config.yaml
n_layer: 9
d_model: 224
n_experts: 32
experts_per_token: 2
d_expert: 224
d_shared_expert: 0
activation: "squared_leaky_relu"
moe_layers: [2, 3, 4, 5, 6, 7, 8]
router_score: "softmax"
normalize_top_k: false
routed_scale: 4.0
balance_loss: 0.0144
balance_bias: false
init_std_router: 0.0334
lr_router: 0.00317
vocab_size: 19052
norm: "rmsnorm"
norm_eps: 1e-06
tie_embeddings: false
optimizer: "adamw"
lr: 0.00252
beta1: 0.9
beta2: 0.99
batch_tokens: 131072
seq_len: 256
train_tokens: 538700000
steps: 4110
dataset: "wikipedia_en"
Below are experts of layer 6 (counted from 0) of a mixture-of-experts language model. Rows are named router (the router's row for the expert), up (a neuron's input weights, with its number) and show model dimensions 0-223. Each number is 128 + 24 x the weight over its row's rms, rounded and kept within 0 to 255. Numbers have three digits each.
After each expert's rows: "comes after" lists some tokens at least twice as common just before its tokens as in all text. This comes from a sample of Wikipedia text that the model never trained on. Tokens count by the router's weight.

# expert 14
router:125122130118137131127128172118155112183129114154097142146142164145136130130115134130147133125117105129119122118103149103149135144149136110117111103132135121126152137127160135107103108116138134148155161133115144177099140133134147156170129167153164187103114226140167124126129106129131134107110091128080181086172127137073126109140147159141136145122116106078160131123118120132099119098119112124140146122131135096131129118104179137150148153136136165126131124134163145135127118106117133110171179114157138117082111074143134115169121122135146148152126170166157112112116142163152159103147117180141147095137112078160171123100121155122136141153102150155123159114171087120122195127127
up0:117150138142141114120109145135109129115083101145133143150115134079162162067142136159108124120105090136131067147124142160122147136123072146135147147160108144081121114115138112130142147115144100083061120137082149184161128126177112109128104110165071122116177110116092135116104138140136123173066131122126091123109122123129098158116106115098102167133108096138105149172114106099149118132115121115151087140147115115112111154142129132149098140129107139104093149148140101143135130149102110133136107138157115144125163114112097122098108144130099089139141129130156103086132122144079163147064117116103143136117167144147135113120095126088122105168165138118095099130147134111119137158134
comes after: ",", " was", " is", " and", " He", " he"

# expert 13
router:112111145170105095097151096108100144127179084143147119136104104125147136142153124090120171133134143128166117156148156084137134148133129099140151175093063079081119138105103120149150133131131155160101157184150173153149108161100155144120118097129133118146147117160123083159122084143146158134109124117112127129144105104170103147173094164088129129118154144143120110172117123129138114135116135128133119091099150117126149105142106103120147099130113144105134123106128154140144139188170127097107072130131145173066141124102124109139133100143103092096129119161111144133101153132117091161160133114120146119122105124131115107169150076131132151145154124134103118109126139127108160138096
up0:087121105142117143162152100077073133135149108131133101127126172156137102149117104143117133070131118132091147098148152134161093180118139122081108124137135166148101132110115141106123149099100137133168164114097099168104164108106114144123135136118161107133160119160133138136108149119116122173090075167184102110129152185133092139139147142123084119136107124145126143147101132133149098146110125118168144124181100148143091123161105093113116132098141131125091099144079157121132144115144104136148144147123124112144121145139095148127191117130110114102148134113111118133129128097119083147096144114099114114120132119117140165107151113128176127175151142146111113145171129107158086094098
comes after: "0", "5", "6", "4", "8", "3"

# expert 0
router:109151164139093153123144128060154128151120126124093120149136119161153158106128116126129132107115154125121140123107171101177138118106155091161134087132168180104138107169146149103127082132123100143146130171070153141137133123156130130131187143181112164104125185181147179164126134113173105106099133144110148095127122150098128155132150127174161113158114121125116158122099120124113175123135157120085141080127114102097091139072106141124083120111144139146137113094139137124129115100114114152109165122123152132099130139132144144151104106137144126154154163164144129140113100097160139149119091125083123108112133133125140099141156109119135143113127152151167125122143131102160136128155
up0:116117105097104135087134125127134094117151121151126114124091117121105152140064163126136109154157129083167144156123090143109105098136141118073124118123164129146168122135085098134134099117141138123111134174119130121167099079114100126137129117121149155085100114131126125123153096144164129113142111176163089096127088128144104121148131155148113153118041190172138150127159140162106111139102121095100163121110129148116121126158129142106144161125127143114099095107130139172130164117129137086117074137122167135143128161116094135101138132148089105124112109115107083138139076127146147110162123142102108141123145111136149104153101143151154115107118151145163091117163121150110104149126
comes after: " |", " It", " it", " was", ")", ";"

# expert 7
router:102154176143097153107188111156097108109140152134141146091148098171121135093137110100132168125111098146155119124160123116148131152099130165128151148129130150100145099146166136098105127122105124132125127119109084153114099145156080110127124076099131115114117183126106099132142163089101057095098076128145121107159122131111147148121119115135177101131122128157149129150124133133087163109109110153135100158153098151124123129110156158156142091102136141135172124145134102133123174090120081177112141138139156120161174132135108127131128172114136130151114089108157118105099140108131141103158156115123156112107143113134121161117129166122108132137129101179173115099122150122155093124116
up0:100118110161111061121117118131118113138126153100089129140117118125135087176131129113144150140129128129110159104116079134136138131104130129120105106110163077163123131122078071121124118117129090165147131103143095087119133133114110143111165077160195131139123102114094121116150151171111122144151112179146115117131160143128129113114137128117141105132162117150104108095158143158126100141125110134101135110121142112085153115185163074152103119156106141147183122145136108152132086121101146146113163154148110147140113148115121120138135137126086126093188154142169139117157109103186126118134139157112131154151135113097170133148124127112108138109107189098143148144150133105147150100100
comes after: " ", ".\n\n", " (", "–", "\n\n", " |\n\n"

# expert 30
router:110090186144127075139110097154127087089160112115075133133129084154159129092096111137133144107121106154140103129166113161073120147117131114142157116140098104124114137153084143140159106096125126137131117151164131135166123134109108138134131138113098120199114118141104113106155145161159148141118118134158119167150120140142125141145150162126110126140156105147099106158144143096162134138112127122143098106165174127140098130127099144128121149138093140112082137110124119112127140148153131149141155098111143127156117145068126134070132101129166102106149123107169132142118107121094068142099099118078156094157122169145171140123170137135155122141150156102115144076093132104116107111113
up0:131131127118157131132061116129131113127165105154161123128124161145164096112144089093097154146157121162167183128098122134160103099132115166117117110138148127146128171143131099123108130164131090114111162152117103100131180099148133119131110161165126147133128142133130130159076143151129160160123129162112145111102116108146109127097115153148165140131100109164160178128091087120085137178202130109129149130118110160122097139192135113158149102127135131136136176134185142117099139162119150136088133114122132138141126168114122133114110122160111103120155156132134116175154110138155093083129101136179149131152144112128137148137118141093124103129133121131105080140150120137150146132099
comes after: " |", ";", ":", "-", " ·", " •"

# expert 20
router:106107168148100136122125111135111136126092136104169118125136124147117102140139111152163126100116098117145148125158151133179135105120155113132158088091145115177128114114127146114115112108140142128116100092128101124164181110161128110172144145112096126107123123124148098073158157117131108149140120131134088082152074138120117137082124206088142166108114099136123132131119154140170121170126153125116098121141138189122136161148099131091115160120133150118145147129104155162126111138088135129089127091115104085155162144100097132098113123131108174140133110121092163107139123122068113137150101092137118105106115082116138132152132143132168115141141110138160107099144101117108093105084
up0:123101116106112098148087109141162131141125130131124120125126130068146112167154114099133138106152153145139134128071132191141123082083148110120147082121133112127136118115156126145121170108150120129113084130139105112124119113115116153090122111086159154097107143111126094163146154107142132115115102150146162138106120143114142108146140152119107130112122175104131138118121153161111122161119089085071110108133133130129140134102149123151107162132142160096110171150107160113122120133128183156116115102108105094087098136141128102095144136189134151144089168146125102140097143120102103135118163144127153155138147127125106113117173173134206165111151123168130129145123113122129123118203
comes after: " |", " |\n\n", "|", ".\n\n", " |\n", " League"

# expert 24
router:160136160106165144153122163108137167154107157137151107145147142107088122140160127108121127096147114142153092126097145128144127158138133129164140147146171145123089152117129131138114138158129106115121106145078147141141130151157115129112125126156113143117190134158123091125169073135132156111087087153091167152132120107103116159123164097147106137145117109106160140117114134122142157126117142153111162152177112096085114131218137158116150122162105116108120143095116123153164115152156141116090123130122142106148143144164124164111077157131137098156114141113141075153119119112099152106127109102129113123116118100137105107087102117138144158140136129117132137188088082115135087175125
up0:089139135125113135145171137135112141117130100139100128176111120080132088120138125112110119145087138116141111120127163120104109076128113166110134130113093148145132135126120121129137139107116110094117113108118161133123134139131079148145090100128171136151113130124173158178144112166125155127058091123139098098106132125162092137114119165063120103113150145142167096133092128131136150123143146113140135137093158096164117130117102123100119097134126079066135140108135106149137131173132107168161109177131139131128170102156106143129119109111160164148176149094104132088093109128114099089131151151118127135134090129083111136119094148174131143146125120166169127144139135135183106138154
comes after: ".", ",", " his", " the", " The", "'s"

# expert 3
router:126136122097086123137159111107164153124142142164152093090138131145161137156160156127192135144115127115072178138117123115083091146085143128159118161084143137129137130159128138142117160113130106125153152130148101112130109118153140119121145141142133142122129150160127192089093191076122091140147097142136084113117134134149158159127109148158172093123127163148135130129114130122124160088137155161106133073108129119174150132122123104124172130130119125153121080087094110133120137133127137159069138154095128127185117127127142140076143134125122086148112129109139089127138107144130142111077148109142131121105118149158109078112156142121094137125143136135132111138098131099153089134117
up0:103117121078107137159077141105140120157151121143150063114126081131119131129108141120114164110165140111140064141144100094124115106124125153136141108124106116174150134123140131137101140110182130136110104095139123101085161100103075119155156158089125130093188153120136123164124106139140146095175146096093156126106172097130146142147132140127133144096097113125110124146146169120095105144125180105106097129125127125129164145133117155170136106097119116127124124137156118120138121124133138114128152099144109189116129141146116121118118130068108123146155116154152184130104129106126137119119171124071134126096135109101079148106141126100103153172088144126150163150101146132106108145147
comes after: " ", " |", ":", " (", " /", " January"

# expert 9
router:158177170125136109102156099127090108104109123146153127120166104129129138135120114120125081166106108143093115123127128141099134131104117161091135161158117132108169113118119125103143150113145110147132126090115146127132173124161097133080127119132137125142131158165165105139090117120141100146132124107145103176164172111153096134159173126129110102150133122104160098141094149129134137114119086135159147145165129130132165148065132152150115127095137136123129117151096121144143153117099182169127096165100098136201127146138129152115116176077114095093121115095146142115116150108137145124141177093132127119141121150123133131148102163131097124126151156113136155098127178199151122133156
up0:138099133138164150163142116117127093118133175101093102119147162137126112115120110141146120162101158093118140139147154137077138111168090138103136100111117106124110132168174124092146112069130161125049138153118143120118127140141142120147060105134172122134113114139123119102120093133122142144121138087127119110150143172180155152126141110129074144080091155137137107142126099154122084099130115118131124122096104109140106147130104107124129113097167105143129137138104084148126093133145109138148114155116121108114181142138130112105112158177111113100119145119153092136115137148139100160121112154132150125141138099137102065105135130109088100161085146145179138134102106154127092160134
comes after: " ", "1", "2", "3", "9", "4"

# expert 31
router:138119118152151140172149116130136137126140112110144120103135138151111139114140160105110126158121138127154143113100176156104132132146139110094110163139107092153133173114113152131149136117121126140127134140126131122102130128146128115204098108110108096110125219085114110104126133158131155092110095156132157160157133116103143094172079255143123106102128120117140124109116121123151129131123109142097117145128137136126164138081111144157131172151164140133131124119133150094136130148159177136109133124149082131152128130118113126149141122141141123147146135151093133140120142128145165150144183153150122139119127138119160158152142176118129119149114145105101148193090152133124163157144
up0:111164117112137122121180167154123146147151083130097124152133153172104142165138167133135116133127142108125122143118094145147135143136134110156101113137114096106121122147129110092112177107085128127116137147118119160134093109100065110063102127133146121141121084136129125157123115109123109094141103102156102116140163192101143140135157115119121125105154106145131087117101148122151137109182128134151088077121134077089153117124106129150150114114098144122125138125138114144090135121131100118141086081115187150114140139127093095132124132159117146157161101122122142095147152187136148146132098145126099142101134104124153093125157113155123096132136146133150167093143090083085083153113
comes after: " the", " of", " in", " The", " on", " a"

# expert 27
router:159134107148098124173127083115118123133128101103085123149155144153137094156102134103118176158165117131117141147123181116140120085136106148126098109114113115141068139104158157106122120146113135177176132133120103148108117164117125158118148115122105133160057184118121111146122101121169146158124132136103130128124151089157139123143146158126146125121125097127098070140127101116139125142132090127168137104135170116123092107091102079130140098131076130167155142104151122134129099149138117086126116094119180123081122131140155128126131119117122110138182104124121140169104134127138114131150150133162131112128104135087087135163145135166137097142113116169120100103130088146160179133122
up0:151120186084169147155073122125090115121134133143117156125122128081119111116165133118175136175153087133129102114149122062153102098141151127111103141119126089142112119163120100157129156134148104126129101114157106139098170123195133178126122184127122137092118111061117135112152084137101127130144131129117108114150104115135107084118102182109128141138117126056090112098171135137143145138144102107146139121109129111129140114126147111104134141133130111149150098117152111137124132092130101114147131126109138155117135115082134124124140100158109123153089102115122122090150137122126109173140150138102092139119142127172108099146116101092118116164111099118131088129130183127127131145173
comes after: "%", "0", "4", "5", "3", "6"

# expert 5
router:122140122136059110095137108108103110101147073099119137111123122099159130125148131122102147108107117107129136129117122105164129141079160152108159113115101135087116135098104098126128124110133095129130123118163147151096126147071100120085151157153124132105090119143096124150122122090125158136123146150116114137159150145119140152114128148142173136108183099132156077121127189131147153072130142179141138157099157110111144136156125105148132121117155123095127135120108129090132126113126146137140123110113114149095152119109123132109069120095128143108161172130166169135140085166131124121178099141072137101099127160122119139106140162140128112090129138118118132065152191104123097142150
up0:146166143163111148146109100178106125108090154122122157138133114110125164117158206163152120166173115124130110103146091172130165135151146159153112115127128087130110145108131146099113139074130126127124157161144116128127130116170136127150115122126176107160063104155121111112143146118164164181148105128132139137073110128157091116129108121120091135123175096108135118125197110102117104144111108088141121110143149094115139116128127114110177109107126112116101120138156105165111107078111118119144140181138134114133127129110134134123120109161151124138143109137111148184093144148090101132074133160101155127157079137100148142081148138117131121117139142112128143117127104146148117136125
comes after: " (", "1", "0", "2", "9", "8"

# expert 10
router:139140140132107153110118164085155121133154130189111122132154131127097096171111113103144150151108099122101132128119128114097115118150148111120140135143145128192152147155115145102106103156153144117120135125130141151107125127163126117129138095168106117125115131086090142128123111173134144089131097115135164101094141116152144129139135172164168124143095154095175149126113153114105119143135125151151160157132150173111132117051160138117138162156130081182163115105175132090108118102139079115160116086097127135117113130112134127114103134103164140111142186183167143099129119145139105136127101151092149157174102118131124141126115112109143129085119088141128132143103123144184145109134
up0:177153084109109147117152092116087136121087090132134143140119132092139143152142126133162111128109150138104148127104121139151122108125150115139154170143109100108132164121109156142110130131162135146122157143156140144130122120140157119124124166111149165127118126151163093106164142135128120118141129141151136114131163093108138168084150101112132120150126133117084108173087084130142092148093126124131146147097112146127116100131134085131079134152077112135128153171123106111097149135159121138106181155134154073129141096132154158104089084147102127116124141131139113123122117162083108074111083200151160100114118125125098154128111091098170132118061114144122091118164121140129122104101
comes after: "\n", " in", ")\n", " to", " on", " at"